config.toml
num_hidden_layers = 10
hidden_size = 384
moe_layers = [1, 3, 5, 7, 9]
vocab_size = 8192
optimizer = "soap_variant"
Below are experts of layer 5 (counted from 0) of a mixture-of-experts language model. Rows are named router (the router's row for the expert), up (a neuron's input weights, with its number), down (a neuron's output weights, with its number) and show model dimensions 128-255. Each number is 500 + 50 x the weight over its row's rms, rounded and kept within 0 to 999. Numbers have three digits each.
After each expert's rows: a language model's description of what the expert responds to. This comes from a sample of Wikipedia text that the model never trained on.

# expert 26
router:562423461522505562537525548513464425515479489432424579403431431484534502471604592512454499530493478540509437510517454421557474506426423473479508544522502465539521480540496548451532487468513531549511435513438525437551557430579501575384457552422455434449489468552474532454434414574391546532458611529531511567476479504596541452433461570425515525556550536489460545519460518428543569481431
up0:564443500434448540509522559586550484486510571567523461552554469566532439491506520474445428609537429557465562515545550545534483442595482390523474467511467528519641560487610540521514534519516488501452593535499561503537529442428523447470483559420448514521524460486579453436524418481514536487480509416554464552615523459429526549540558473575515538545491520459489492555485475461521458561479
down0:581622524555410480585466496545544546553423533513574643569541467471470467504522452609456562598521468536517459509416444472457523507531459505524563619520520522483519455455515588470561543495612483546559547501471554507494519524539527467554438461568553520482471499470542484605400529445442545455521577384472570502504602533500580491443531469464448489531495535496517574441408565413439506506520
up1:479569525563496503456453578473445536546509509504445577538447509555534453463510478411467445517540526474552490395493490508503508516510486548418389415543462470599425413547534489538494476498508554501481419485479401512520511535475493477505567442516474358499501483471434488522529489508473514507467497413415455514501490543545460546484528556419479549532437518427496463401505517592533510474547
down1:488428493571485486416476448495536616566508499480426455576419465456480479516577539471565453523451518513452479568441491500521581482462508393583577477465544522441549430443477527521488523501466558525466530551510507502581476550453443470522612546463486526504571450518469480516548525540519440459506509487598558543493541530510498520509558587599463527513501613471599546397481496464553571532509
up2:524565402497490472500489554514444465411556515541549478523491481575623436466533392474493500412560537494475521485484439540442478519504474487508553539526468511537490449473484458489538530457454433535483468478476560440542459560496586467599448529484490528552409540472452567534554493455437503493478464540579571603471536577489566473473537574506450412536485468522475363511553584495506465539497
down2:512573529544560528575556451465539537496494573492493514523513529550470409550550549516456525566464490523500447504424618447505457450401486496474593532478535506416469499546485536489470534568490555550547429447568416469521583451550480549523486537528451549411479487519446594548605501515425550478536539404449552619492544526501410486518499473521522524529480499450551611506530570396598488401522
It responds to: Month names in dates. Month names and commas inside full dates, especially birth–death spans and match tables, plus however, such and taxon-author words.

# expert 6
router:588485398514554518501538548599525443569467455443576566545523536508481446479460538544478398550486492561486499517460406453476513452449503451493509522602511461523581544442502480476495420457553487541500485413555492571594616517541497538520545546446527468556584460504467536374455595510418575456476447575518508548455515597599522565520507475519555482512446440457516515424446500515559574527509
up0:536443488524516383424500496505583466444433550453510491577525389435513473505598473482612419448493525524534464487509454434450495481537477487551580470571428499573473498440527444430527446518471471563508433566426500532508465456418521442502551452463489491562512519569563487495508465494469502634509463540515518421450466551549504526453604511550574534447461462547455540463576538490573519472457
down0:508411466448409420387521526517532510519560577456439485547494414425491551482486463527549519540500527522574450459575508509463588466563452493477592483586421544506433456535572480475512519535540473528588519563455465581423498461429519591488475416515441569495452555486535552506340444457548529446508498537407398517540505465449513491385481560512560552424531529421571426445541523439467512508457
up1:561561537475554456437537605556579449533464560449485598508510478435496405475552640496508506536504508471438523425488446558432551464526498380508616533574397404554549456516544541456490496488361484530456584517465416469467540421466485545425471387492483527538453485542576510495525484584431613510424518455541541479467516515516370568540504529504417437520494416557511571460480518561553589502439
down1:478555503475441560604486404531459470509491531570473505488518501425521513563509478593545539513538575362511562472481586509459455495447503455465462406433458506499467496467483530541486515477616487515539509518450494499475470471513510389446632486471510445496568513560490496513351483474516464441548399439503542457548470504420472503565581492550476389492456532481489417489423488513455423479568
up2:472548480440501508567519424397501513542510475616480604458563421505429437490534438404565446552540510550533487479517445459466553570445445564576519524450503539525449369492472605533599563510473510506415568477512464521548533431555536475504523455500471520426619479433520514502515473426558529471478559547491529613481475509482527538464591511506452520459535426520567519521409468509588546509484
down2:450513409491481543499566453411480512459421476624444558422437527517555534500507514475626462446492514501416524468487418414480560509462563458443495533436481543498483600476585571476473477465594591605509429508434515510493459565552521544476574524435569540561443398447414463512434548583501493501558490439440562409439529367514486497581473416444572577520491617527469441485482487499507511538503
It responds to: Cells before numbers. Table pipes and commas right before numeric values in vote, climate and sports tables, plus prose words before quantities, like approximately, won, scored.

# expert 13
router:513482443558614430504546577554435510565433436543434526491451474593489547422517482507418524547465479555413479534482432435605494487471421462460476505556502507518492574498409446433489478448512509558460487537445545553462564515517514523445509520441536522546544436445525456499465390523462532568422481437543514513458496483550557479395389534451526550565524521418398493518542542523486498506506
up0:557480374382500458374483531432539570508467530518498496617488503494473515459498519399543527572523453470392488454504480410504403433570525437502454538462477476513533525449596562522425491460545530570523469448540475561422434474445548579438472506476453472518559602447613488444497526502499405411462464444536475502439509435542476561565487456528519449513559528560497522445575466498488455443416
down0:532546513472439518520511517459474538516592542492579527561497517510526448527468511487510516429499413458535441502476430625420364492508527517574510537543414492569554509533521431550441509468474473446471464588575508483559416433495492585418424460565469487538524512503525465421461444492524487502593554491624541557522497457485522338489495433396483583502514473535540479547496599433571472509464
up1:426535528422504522482501420507504416455539521517546449473442524538516557506421497478572480528522537501468476529571544553518509432512485549462478336509494497527405518490493449532503511492436477521439426507478543505510451505532537449578502491518413470531473446545534455427518557456475494532517477476634588425514482478511583586447533393504501519502541452554525505526484459572479539581461
down1:503451582555484489598488446505488430509465468476605479527488456427581519472557530427490533444472489425452465535523491465490569431434550472564529526445472573613495464497540507462618440489539487455556519496565507541575518508533402512623486476487453475563435449522397477457468539515511543518527498522615535538414487609580612515403518505433495555453502503499568468446505444500487395579484
up2:501483571472574513500410432484465461524569591514453556580538423608463456446419548553459502471604428630446594552363538438561405418471551452568526556499474574499455470472563539542490552527503463546519528538497608461426510574475584499586564509563519582493515465443425537552512490539417535470574453442481503490439449495430446525526536484471423429449461492472551479500571571513504477432449
down2:513558441498494480672481422484453496493399487489538563564429480560551509555497487500432524525480437452434463424482557519446449504440434530568531427523493525518519513493508525516643557465520465482419599529473575517528456507550490576461429506493514556524468544466558506510471471370490500563542511419512504559439513489487437537555597592455351408526466488495495556504433435440521406400526
It responds to: Short e-ending fragments. Short word-start pieces ending in e, such as be, bre, le, He, Me, De, taken as the first piece of longer words like breeder, tickle.

# expert 33
router:534444551523446469613554515576531491488423424441466504470488506419556470471507526580461434557469463502606473446400525573483556441463481475481526454533521428432527479456456468453565479480477429504591472535583513413514523478540467459554468506387499494516481517516510548464475489618562478549508549509513469609526483556481557510475520505518528521598456547453592490521491568521505582540443
up0:511633553498536515436505404497449531512502391480499499475547544584508442518528462476487616530519476535495517549467468471537419541468544497541477455444510395455534536434536532550519565495514624660530470484571525493545523575534464517643427495496384502565541467461469438392541468553449580486558414520547390471567466560385471524462431419549484492474427484523516486519471526529409566465486
down0:567451450444489479461498458483426539493510433518486443417525472569503521472476460489575532454520537538452500553448508489526517479465564496492446510551484472510531482577479410497532452488504450554582518464574568574492474500500526499593574449567496513552537567534540379454511537527463415519484527633606499564483590463433480457401551557519513406471510574552483473517563488464527555509595
up1:491469614442463511483480426490590488544551496427550396478518526549490426540448397546548504536551492504487417444412513500445549499461466504487453435521507421568584543404527516489509444559586406455493521616530432448432525496473489421537553476503593506465552511415449497594517495545390436574611467466532537544490473473487474457527497462584475509477466492563627439545565569530484490511546
down1:580433526508499507494535460525500536398575450448467412502498475455458456515485548548387471510447408508374418450433484458463490426397505555495497479436593526457488444499509454499487495585555498577412481492523544474607457570536539537512544567575451547570464470510468466394514461515525385579551471512494486579560490491405412552517460526534575498508463493501461457501467492495415439569365
up2:491535470474467398419444455434493540394601629540590465585536466447432528509575434521480532576470498465466469542508515550461426416517424557519497541417491604506486514504543524613441496480513435427498524556482433470534523478510476664457549511472512546530524500455568522520519465506484561520447535481548507606470470480494410489523446460549495546367541446567494428516539560564426452535436
down2:576564420551475512500528504519523505461534497511480587530376506522540519453539533516590497547501469458468520469568519424536456460493500462502508489482512492433440513536519407432478517504421477471476430490542388503440405440495497523513460481557529588530559474462481446492446407519499362503534578532444463548492539531465533511553496429391479445405489528512551590458461409469492541558476
It responds to: Sports stat words. Word pieces in sports statistics, especially baseball and football, such as stri(keouts), tri(ple), p(ick), yards, Singles, with some loc, struc, politic stems.

# expert 35
router:576368446552454535529543556560466431491428489468438568412484445473551391452513569511464533547446525543464470499462431425542550451445477464526566518572526480517549512445436512436487557475546539554549479437420557492545559433527421560472453555475496529475482460526539567449423420556399499558488553545523476575489525502565545464414492555456603495546578536421509513494470536538522548518445
up0:560476568496598556513445436480529500491475515496498388448568578485503493516459471612541501495525553567531490551510501482525486576581438453486524480528457583447334429513488394476534501481445493485499455494459376449443530483495560486500453521499481547556581574395395566519533514430574514449494433445585484500407489394418533541503585527536491619452515477406476551552576599550499480554512
down0:425563535633491524572522494509503483485474451572388574498450459533616500477520571453440466463562514505452469548456439558509464474549556497508460495554514428492516533547485599501486507546477460475535536414453526472490569506492411525452480433510490626540607479548511515501456448562568500524566535569587508452439508541499503429564576608459592519554498548555503552445523481443488529538578
up1:492586603530477491525484525461496505558420486545471482433544581564577563537450510464503540551490552461507447520473483464561459477475565513558452534502535510488596420533532456496499548521427443506487545570547501549539451385524525487476497515513512426516604449467503546494526447567555519464505528499561436505503490500558421556419460452520461537484553400491490457562460492460463432476452
down1:424535560496446509461502571499545463525469510555504532505494606556525448557566484498612435422524458498422547493527471488569556528449539527439463617501483464505533400502577429485461500505510523434489515563469551532636448493574536475514402496440457433570442567521486581382498484569467522490487492454432583502505395426493502447574409376505456665499507465488522494499486449463492508561528
up2:485463455416524468525488478528517534544533527456450519522423450585531570493532583412556512433512449391586518479502560381560452555378479616536503585482479458636599505407517538484568432519434451547492469501521454426543471473582466486510504492531535565482544544399596499554522527490526557494505600445491477546478494473524580464502566514466551448562473589490450547463557540543509497505436
down2:547408507554577424477587550450490507480539364452431503510550497543561517556575496594542440526479432528557530497528481474411594503463504466501476469465487521529489502497435502505504500445504425484512509452595602522384494528445432530508526532593557489398489539554556426527468507500518514507514426534503526503539440547521460449457462507477487513498518453463496569432380490534552519516501
It responds to: Table cell separators. Pipe and slash separators after names in sports results tables, plus some phrase openers like such, well, part, According.

# expert 16
router:599560598487468544537492522590549405479486459516471459416618496473463497516476590533582584592540472450495490495494461446489531538503553369507576454472506482472435481548485542541484519501517532529546598466435577400547571439460395372479530482506460470526507558545474573515489459461482551507486427455462542467396429514502493508533475486483474477510422552527523478531493534538520504508425
up0:448437475537499497566568524523507541510426502548478428549516560522462458507506468496422406464540454533478448468523530437475572504542433521465489478599556512646437432507392468494645480472508551393498493512469552513448432525535533440483548436467536507400489561506483437520505460545459565610544448532509475409535495518458450494425512407480558461479451516544518525393560462496474538498421
down0:465437559434508455552562564523556449441451500419565463500494506527597509422469560508466429449486415540473503499458477476539478543542544511458491514468502486542561369554523397539454481418512497552401497536572560516565513560508508557419457462607513539514479589567553513530443542519400637562533450490500510459508442525468387459526389480506559549498501448457469545453441502494426451429473
up1:524530525515462516552444454479487490496587545574555508479507527420585531445479465449505509548377530507607444478517524582537444584535467526594451522500443412658490478504629561514536429557501526450593555517448494536457448462484509474528450450496428445495487479435578558456527488529462521519494460472527596511484593447555488460558495452596450539543597602393451464397531520420482481602480
down1:413512511477507514499505441489495534565541552495559496480508487518486496571459573419461552514536468458471489367499533490509436475540484523532464478514431474426565513511548431482550447513535565558568573501512560504574619576511542488527433518496399620471437442453605508458509561548510501467471495480458573523484466418552451478468446481412507540543500517355566468503444483418568526529465
up2:488527524490525486533474568476546579547429513494518514423484540479526457562464525543552535456446487448505498434445433533486543492555465482531449442414505505383530541581596493402492527527471461550513480395453489492455447576478482462497439448436505457504485497551481430473499475338536471449577489613560454509536570455489476577391490518457685582622543417560497457451486418434446511421538
down2:513489518429413496394547440520524549525471490404458485467486465394536492601501538604547557468498515510549448542572493505518493531560465476547484467449480438552578436448514565482559458446499543464486418457521440525460548513503472513465447429454442455524549508464545413377504466511413498467502466605458508535523433496478473576524404449481557496498526540439390503491561538499511519530526
It responds to: Auxiliaries and clause links. Forms of be and have after a subject, plus clause-joining commas and conjunctions, such as was, has been, became, while, and.

# expert 27
router:470545479563518559421471514479516442504486472520479487571572469484527454510454535538563486574525508539486505474465525592471422431452556468510482453605500513571524527525503475482543518512528573458546549458533453537412557524540424477470537515500544419505448520519619453557478496453424485432483493447552485448437431585377490510538534502525462440571496515496452553419575500399558522503393
up0:497580541557598503536492471563524499552486519487531395432527557485533401479482563531443443435497501544566445444529473583465541530546438495514544458532485483443641472614537457520407465474515539624509487491355463534451456572496572555366382433453484469395429480500470476521519425536534571582486523526510437522518503563556474458487435551466540570484477583453602565552508529506492580500474
down0:486578442526607389529520519464528566493516561573394544445502538415479479457479440583482417540493520562434562576478514527567514579546488447556440551502522524507462586619532590579416485501490582463521514464380425480481461490515496511515421526524464525521518425480470519477565508485557483566441554462438452515476478461545448500377552523447573488452520447492416496536540470511512549455442
up1:513513517495487431557533434463547509516479504549538555576591477490512575494539635491545463495437428521468542472449462486518542539427618526613536463441501503529488487557526505500450617544521498495464489486397483566497546474560497469488523570481547448489489585545513485493500589388464469435378420504564554430504464497471615547472417557460492395481466450493485579468490509524470483541419
down1:471455451528529428458581456521546471482501451516513549443472515483473470451527559467562445528463584525566505475449499556458459475530506561567469471496464479496446547612567594591590542542446506461577506490523454460458523479471522488491519503499544499607534481498548571525517486638475443431515467415521479544404441535424409538533546448574449585572555497499435540377582516498463463541586
up2:441512501535443423437483538464534529512553414585524453500408446505492510416471494476553535435508478541578525518453561582444485531496475516417513500567451407536499433602546463571571419486437484526495523509480523537465471505543473484568490443507514488480470603440496437505496480552441405518493621533557501446548497523486486475504480573524581525492512506441482458498583466511508461577440
down2:493526565540490531487406549548440503546437530521492487586527554528451591450512418468440456528621450521441505543479509412586459439541555527487464419478527491524549516451524576535464498582583533520547497547507444444502446548554445557492496565489529524511556574531482595469308470559417466469481519520511555474560531453435450589448595506448454515505478515549481503515578657407514521522387
It responds to: Clause subjects. Subject pronouns, relative pronouns and conjunctions opening a clause before its verb, such as He, she, which, who, and, but.

# expert 7
router:573430491555403460557547617540414421587440515472436530431463443443542423443526573579449519561477485537501463421450461467565549487518478434475532523556544453492540434516459521452551534459532481574531496445452567490557540466570477563465449550487473514554400456537556534490420443558457470544441553519494473541496494571562568444420474557473553502518542548492488526519457505463443548542464
up0:449555554456506529493524541458499548467537582474488494589426490468523473477509557481439486476585468531657510496497569535408474518386484436476607509506465521530555386498508496522567464475552494533503577508461572507526521451490501445549457413431473542585592522502583423560503515506557534435512477474419513518437462534541423508565585529459511520465618527500600474515517417448499448560536
down0:498370535522544518589423475417528498478540468400393443540525618470413465525514468538490546404495494435480606473550553546525523508487509467491530560449519498504479499493558494514504456452524499495451478585427486517558498462448503613386375485427551444539449531494591502530334480484490578572488472465613584550529559512516556489575517563481529522459452551483434458552515558443536495617458
up1:438542436473431503525457478446488516595488467523432455481450491573444463547413425399536516468506548463571552512444567420544535526507504601555525401434519483480537539481515517478497495572528555452554553544500535531582520489534519597445444533356497395593526501426435439429516551461459579442529532549441489492539466518491493542465441580493488467434480359480478543557425464503502485575499
down1:456436509496509518442475547465503486365422504508517507614530509443490474392512507489586457560482482439525547537501490507558574492544579468558418530491539559511502570477526478515608577597509540487407532395409571453475518469462474538490465566517551456509554571493580379533416499544467466559663450451457502440560507522474521634543582513480443538498403428446538429509577563490482494492479
up2:516497422466436532405383452583603557484460512530527551543540510488553496528464544450502515566493475402470509468475416481456603554539489521462489528402501499525511563460618500495474435461511465456536503456589410488396475594578542488521484475521496554489492523452449393471554496461459446526541455506524498465509589439454449574450524423572498463520464512419474477459576431571574546471476
down2:519564438451441519542538480504489467529506505463455479469491500520638518538526539502493487466494500482602498575505483444534509520385507555485548513446549437542458526498516491480513390473466529579479499509436474519588530475484562563448457551535445467485481461513545449521564448427426446493423538587412438571484493475484565449477463460526460554445540503585449515533365509447479403473540
It responds to: Structural/formulaic tokens. The last digit of a year before "to", table separators, and formulaic words like also, according, announced in lists and sports tables.

# expert 19
router:575432502529454509491547549487447513457515569460419460508413444489497414431532513516576582599479453560524501525514523476371531571474463549540558589582464537446482478584505494504571570546515539549523507469520526508550452418528495487498429467523469506433527445480471420486505558439516398542503486460551479509445550451466504463476497546449528485570488510465489564571387486479508495487435
up0:475515511560460515492490515418441490578520547422524516407529541495485516408452449496534449559424464472589593412567566488445551474532572528504456554594437488542443429461523419578384504441555522477417518477556526541614474536573665503478477503605458423518382568396424447520496465466466508385428551469528455525573489497452430503576569526446498582493545475442531553540542570520476573469492
down0:520516506549395532514500446404502549551480433549430519473572513441350442427538461488567515523393485545637482448480529496545490463506576419518565503470536520548495354491530370574487448517537563521475468566520554494610595470499498479567452528587446503425493536547449427419532505484426561557615486466433499517527568560483448463525519503442439454451524426511574482579494526495402517466509
up1:568544430468398445506462489570563428469547571541480450530483541532495507401478522470521546540565520453570566510475445538473520513470448503518501469560504542471504437527508522488566551603482525493494509434378444463520461525536465460467532524493467548497568537423567540531494474492541513564626433484524489550478492499501538585571515532509457592459406452513527473530496493515438518492523
down1:464482567387512535451486387565372514551586530513506363489517505429448446506520473553533472506568534524563474597525495422513484435502517433439534476483471473490584520454481464492507550464524421577436489496468477540510534489543481534507603462558512463452571570524580524474528431449541461513532517472481535477457499523441435393515505508522546589608519549416517489505516441528550511473492
up2:466537546540464480450438452469473481428555444588534558574435453479513491485527461591374409487573480394419563551438497486493523409454494443461492496521476475416580446436551494545531422467479430593516513536546496492484490554511566554477560541510535485523436448629539500481498603486476444440475505460577512500493448463539540497385612420377573589474583519508557544492436490440522515432526
down2:405496489516455574498551516512516504433468427532474502547450565463577455497472482448566554549530585469454498507514430445501465510500402539492537515468436547519511502525464459525491449538541541593479455475442404408412466436519530482453596436483555508468426506432576510538517554460553519471478478591450496492624503628450516419447490495439481492429507461658539394574557574538526468482499
It responds to: Latinate word stems. Stems of abstract Latinate words before suffixes like -ation or -ity, such as investig, integr(ity), approxim(ates), mechan(ism), practic(es).

# expert 15
router:481444504567435552511403502498463448478493567447496623426598422541447498602494416538545478521522526420482545563485526530532548530404510553456580529481537518451423550564518528516445483513456483462495442538462541469496403524462558535501556538499552427485453465530479562517496416478507487552551480484538451419542534488609610575391490503442525538412567459511479472559455530491436529472490
up0:493549494514426469596463543514522452509521512501483548532555424431598399418490410526480538508435528496528452456570373480492523518494450509470527461502540461568519447493514555573498577421435523465472585415496437509402518465453535521425507486522404573509409499513503535450511509574535518542563555532447476548529529406467521529402514530436465459428482541502506474552489480443506508513529
down0:509504445475461404549524495525497494483564506573490407566492436476465536458487548535495582555505660447518487555464529520456445562536496613462578478578534536534423483462489563498442486518528576523555540576492477537488561497439618590419493534503533459533472472452516535436447465534479495503427621452583533455450483581500503529537600513459521490586544405425513492446570475571471501574481
up1:499525453462532438508539517558534417439507484528457569472569511520552556565456516594523479542559528471495457506474557455510537466406459486423563592515463450545523532500542591530504506505535532541442561511563455507437629501499517445436431546470557447451532504434560481534529521660426513501566507425472567402480538510488537586399471444518427479480459503506487394474438512487563542570583
down1:472505464470418569532528504534451518542541447462528533503439445416496556567535514485592586467587531470532509411443522492412538490489455434538498477518501543480569492485490540484503446388470508544396573503490534476554651481586521506491449494502469513537552526527563498512501477458498473455391645540476472519457483553484518407523459497452489525472489544497525587462367506446541528482442
up2:514407490490437489500468544526537510524548539432563539512485486487481529499554400525439484511508586455564516533485493553507427480451522457448511532405541518440415462494502490484498543477608542405583566511476424539440452544442528552605553446546496512487473463465547517485527534484455514502531416477583436483565611485510528466503536524545558431529498518496489506485546440476491348454470
down2:531432524441477573497521478422514444503514591419485486491629457463550489545533483506523505509481449312454549515497479545571500572439523438506499414563404399493433452443457476437526436469457508479405536527493537517515483540437499541459428545589504493590392594538460571360429504423448501458436613524420494503533423529464425536512462543469480464463498429462463478526462561558495449426508
It responds to: Verbs and prepositions. Prepositions, conjunctions and transitive verbs right before their object in running prose, such as of, for, due to, gives, issued, because.

# expert 23
router:544526593548518504500569575587485417411442589477507555549419453472547452434481530549498512557542553593464488478485542475426569461600393440560484582527507618466479505471465449434464477438480531455417521516508564420525499454543569501515425494464486516535406463516543379545474449506516569491470467480568471518430492592474476407396427468488526470411517544509410492517431517463557469566427
up0:547462517395462459476482561583580491513494532427555538496514442581523467460502439471528570503530468507533550452456478413560410536555515491493423455535425434511448576530525491512391538515467562478413506513560529601568524500541596492533580447491503447523557453491546443453524502494488456461543427562507530492512465437500451528493477448617509388411546438384541515532501519516498500519530
down0:547535563463522533541558383540472437455543488433465554492506460483536526441437482553517484518552482546500505515503573433470497485563547503545414498607429456526448547546571395454606490457491467492475691460484515631527583429477526544519523457513500467472538550545534506393335475452440571500497524404553486579483439564551491486377447441533479426469564501472456505518448517494530531533558
up1:457462421553570457476509524478548492568496403421503574547477484453551536480479519488523514514531517484508373535426564470473481419580476567484527475525539543373518540491559519474464478479415522468502586491527578520502537449562567503516534451438541465421564488422528457619502477543571553523556453611437452539537504494506593474466527507413570474490530541522464556521491540545407401512502
down1:450490494508516594467480485484476513519486500384492489500481541469472521489497475513437530450519496498512413421538497561545498474483566414452438478564468496650587582548467511528435435465529492491525527467489384522498520515590498453596451500570504432475541462440499592465445513438485544565468564440508526471522433397451597569357521537545470470524478415502542514472473473512479452452505
up2:458438478592539476514462446439524474432488513576541451547546449622400594585583593564491511415588464572441490558472486498506469475496501453420486444454464516429623503495565523443489517519504547485508493547508471384442445466448547482572550518498471521480487512579439433469497423438459580569566520541490493548491494514518456496538536481485526490554430477607498485533561449488644507456534
down2:578564458465500565502530563556500416472434489478485471512449530508481545490402515480472464490533493482442542478613399464510538453482423499461507534509518463544604514481550399537420510444567537527533558519504547558447475533523493424535479518435589542514499553534541602584392461553414543537468584489556533502470515421465484433463483487509558575446480549509452418434533546496478518446509
It responds to: Numbers and years. Leading digit groups of numbers in tables and dates, like the 199 of 1998, vote counts 57(6), measurements 56(.6).

# expert 28
router:500470467555439510601524466411458492490518523467485539547479471427564552483561535495518468497559433390467558499475491484594440596407480443455430404496465480567571439424439543469465501502532565565534458474448437522510534555476579577460470616469491429458559524495514458467475492531477426492522501464514580524440418473553575498491506525432487464537531462436546465569433658418550486377570
up0:489471496572513553547541549401544523519422541556541494591475491547492478474587498484545470455466512563519520479500515513533435477527572429463529473471465508550466458423550518532536552499564451540521501450530442509496504587496526515453449501580516499481533555532517553450533531587422480477418484466473604547418486397479393500503558508510495546519432538402537362439547495450392452390558
down0:581386533436441534497571446524511492575531505479415502525481566423527478466448516520443439578500490533575507452487499462555559544523493508529509545489500501429493498529438433540510465471559476520530510489489593565475554500574408477474450453412456475467594486555579514498434519474452456567448529426551503488379539469525597529484443456525529454519578553500462459485500410525597546450479
up1:502471440479501441463502464545564575488492577422517519510442544580581498615465483432524526552492467494405412518469563624486488464540449516494531493407464512475567462570559426459550442441585530450422562599479440490474516447472550465532557498454434498448577533484523505517501517442456471458520525481550577567489513503475552424453533513541586561480515468452647469550484498438420537554546
down1:496434468477569523489502500510597495373505515433561549519576548507494587453433510568483525569444558595432478553454540554530440472506517525451475479656494373523486495387553514462439534547462412555549504483372424582571585533587561573407473503504478466542492482485567509460432525541401502578478542430499545431451525609512509475472461459453500555470469541438414492521559522505422545469463
up2:455443530439500372509459416462511552520573554493490457503423630581495461417555411548382477470446491571496512526492508501454525536608534486515487501465497438578502451489517497488476460413452479460386436524596475445378450497544480467574535452464476579472375501496525495530504567557513448493572452548386497522469500474402459460451498403533460522597469556483558480445542456540498499505475
down2:527534554505484472546568469428476517626541493514572465518515532509582538524558495413480554599431505530509484467486529503455551517569500519557560466540391517558441421439505455502523489531556372425553543537513433532583513491441490494500508472508423483456552438436514541398357405548495533487506531534566474545522499401514502491467545525476527497527597558550459442511547456478505451414462
It responds to: Time and place prepositions. Prepositions introducing dates or settings, mostly in before a year, plus during, until, since, after, to, from.

# expert 2
router:520563473504473449505529504484531494458466583449420542451498425454543429428529503454456547510493493523468449462516491493460570514475477557498499498469535509552536467452439520496508434613572424539488429485472456504428468462546440555554400501548457496541505447525491614637493536472583528534552472488498460448472420483576517447426431598443525403451570497573528522532467467527531565400460
up0:417639507520468513487523463530514455570616449525523506524594501577555511626520401454448552474520518541400524517487404552518525527476559450483489578458473480513548502450416430479360547560539441498527447538541413548411460554517434450575549504516504514478519513432441542493502490463458479508457529516520429570459580532486479559462523455521546502479425561580529553579467383503485500505563
down0:495409525451581442498511438446464562509556458446502416536423514374614485527438511493474565443483507552486422482626515469481513457548503482470416430407464548482431549553413510403513544454472519411463526473465519424404500626548514477512449492475519507387512548491504547584516486552459513541601458477452498601419477506576463550507527549555453469544518409491500514518541447473431456539480
up1:429477597512511601500482473465496582546502478524543558602489475477531518474481465507451545458478422512472540516498542540552470598527494520545531398533474511461642545425515518530576513482433421590487531495530624564587499546445505524498476524501543511490419510512518506502509519611511485553526610528512500448521473589452549488542507570549446426466514595541543410529509528551557516456471
down1:503524582514424550534524554581502619437596510464473528538460496464483450403520479672371430522548546469442495505449524345511467527480490561499554471418534504481546598521454491456451492555535567397470443663474471556504554455505439526514451516486456508509482555505423498492508437550495474530532607499478477430546598598464594464494465503518494571570474425465580529435443477453531532430435
up2:466438469486505466528483461500539535444466386572519509553535518520434484540480533453471459534522547468516476527466516433577521497440498457439482491477505506558417547437412510548523562427483438475447582479557476392563402480498553512493495471513467477501519522429419555585515510475539529483395451574521409500408451355510445508527625526419591552532391517380461577392526507438506449462498
down2:403551466508507533390567539588421376482494414519542567499514561518395525470516510495530462515486448468498429516506488582592490453500472503527514503480516554482528519430488442505483516443434567480507478496498583528605453536598548551458453484518574539442531481423542484553474496470563472491529525473490491476590491416647519479457499460429491469471559495465592549462502570554494402526436
It responds to: Word-start fragments before -m/-r. Opening pieces of longer lowercase or capitalized words, often ending in r, such as ter(ms), clim(ate), War, inter, environ, Cor.

# expert 4
router:550377418523458507438561543538524574581501552523567527453410465503518568484457593442537473562376480573511505505425539548521497474495535425459522533397461464381460494442460521471572442486419512493455527373506579548475537574535454508434468520446410524545473514468485562398477479570389542542450521607474439462508591464457489469445538501474542494441492516541528581413432549438496522443443
up0:459546559488548435477470605425467453454512505579472404502496485465440522457526540498540453500548499526477511525596569424547510579551616442542474495464479500507559484525486531500524506468425552510488620468500496580559424541561620540487502520542564511441589535445478444496534437482465426466471544506451535530474481622452581487480488552515411498590564539451567523495543514473482438460530
down0:550494566485566524484418516452500449525534488470442473513508445535514474503520586531441512479549518471423442496522501617563538517547412531431500524471482484457531472540565511491469459540466466462475483525523554542507492554501463487446477536455482487556600428501439476544486424473465490487499504379526525496574486519432482617392527480524530449528506570507574440560551476539597519458452
up1:527511391444384520491490471530437470497565586451486499593534481473528542584456397510479531465530523444556486423541610501419506465523493533440485506432447518464575497459477422585508557519479455478548503497465481454567398519543511448459565533582508537436449565567543573581518567458472527528498448494488530482472514524505484549565561466508508578540406461572537488472454452563529415532573
down1:463463533463522510486518514493499593468426523491481534440562516497534547489498478477518484517448477518550487550539565527465460443425461573577374510499576431557514520514441532610451486503480535460533511467474519469504575512505526490512539431367497456526517523495527515497545516532534556543526440489432439532518577447381474494578552551449501583422449562426447558497425569488457457596473
up2:456552400591551478536501474521616459571561511494438497346473533485446545579507538416546587625593566460472468564457469560518527552491403443456478430434528548457460542572581487530489491592531473510518528508490471535433448422551513456544477550509485562491434497521569476526484514451568487503504499564483553614495547457443599562593516420549566569588451446613624402531478490507525493529526
down2:476566554525463436567505596559490451517523476606481491497546515506465402565547540446524437480485487510449476485435491486483521534503553503565529451512542544494577544457464597543465560522429581426529560495507525463570538436546476572431417548542488430462446410553527582448600443554462437527574492508581501530495469529540438521480527531593525507539489468466503549536538491518396557498503
It responds to: Acronyms, digits, word endings. Capital-letter abbreviations and final year digits, often inside parentheses, such as US, SPD, PRR, 2018; also closing word pieces like kg.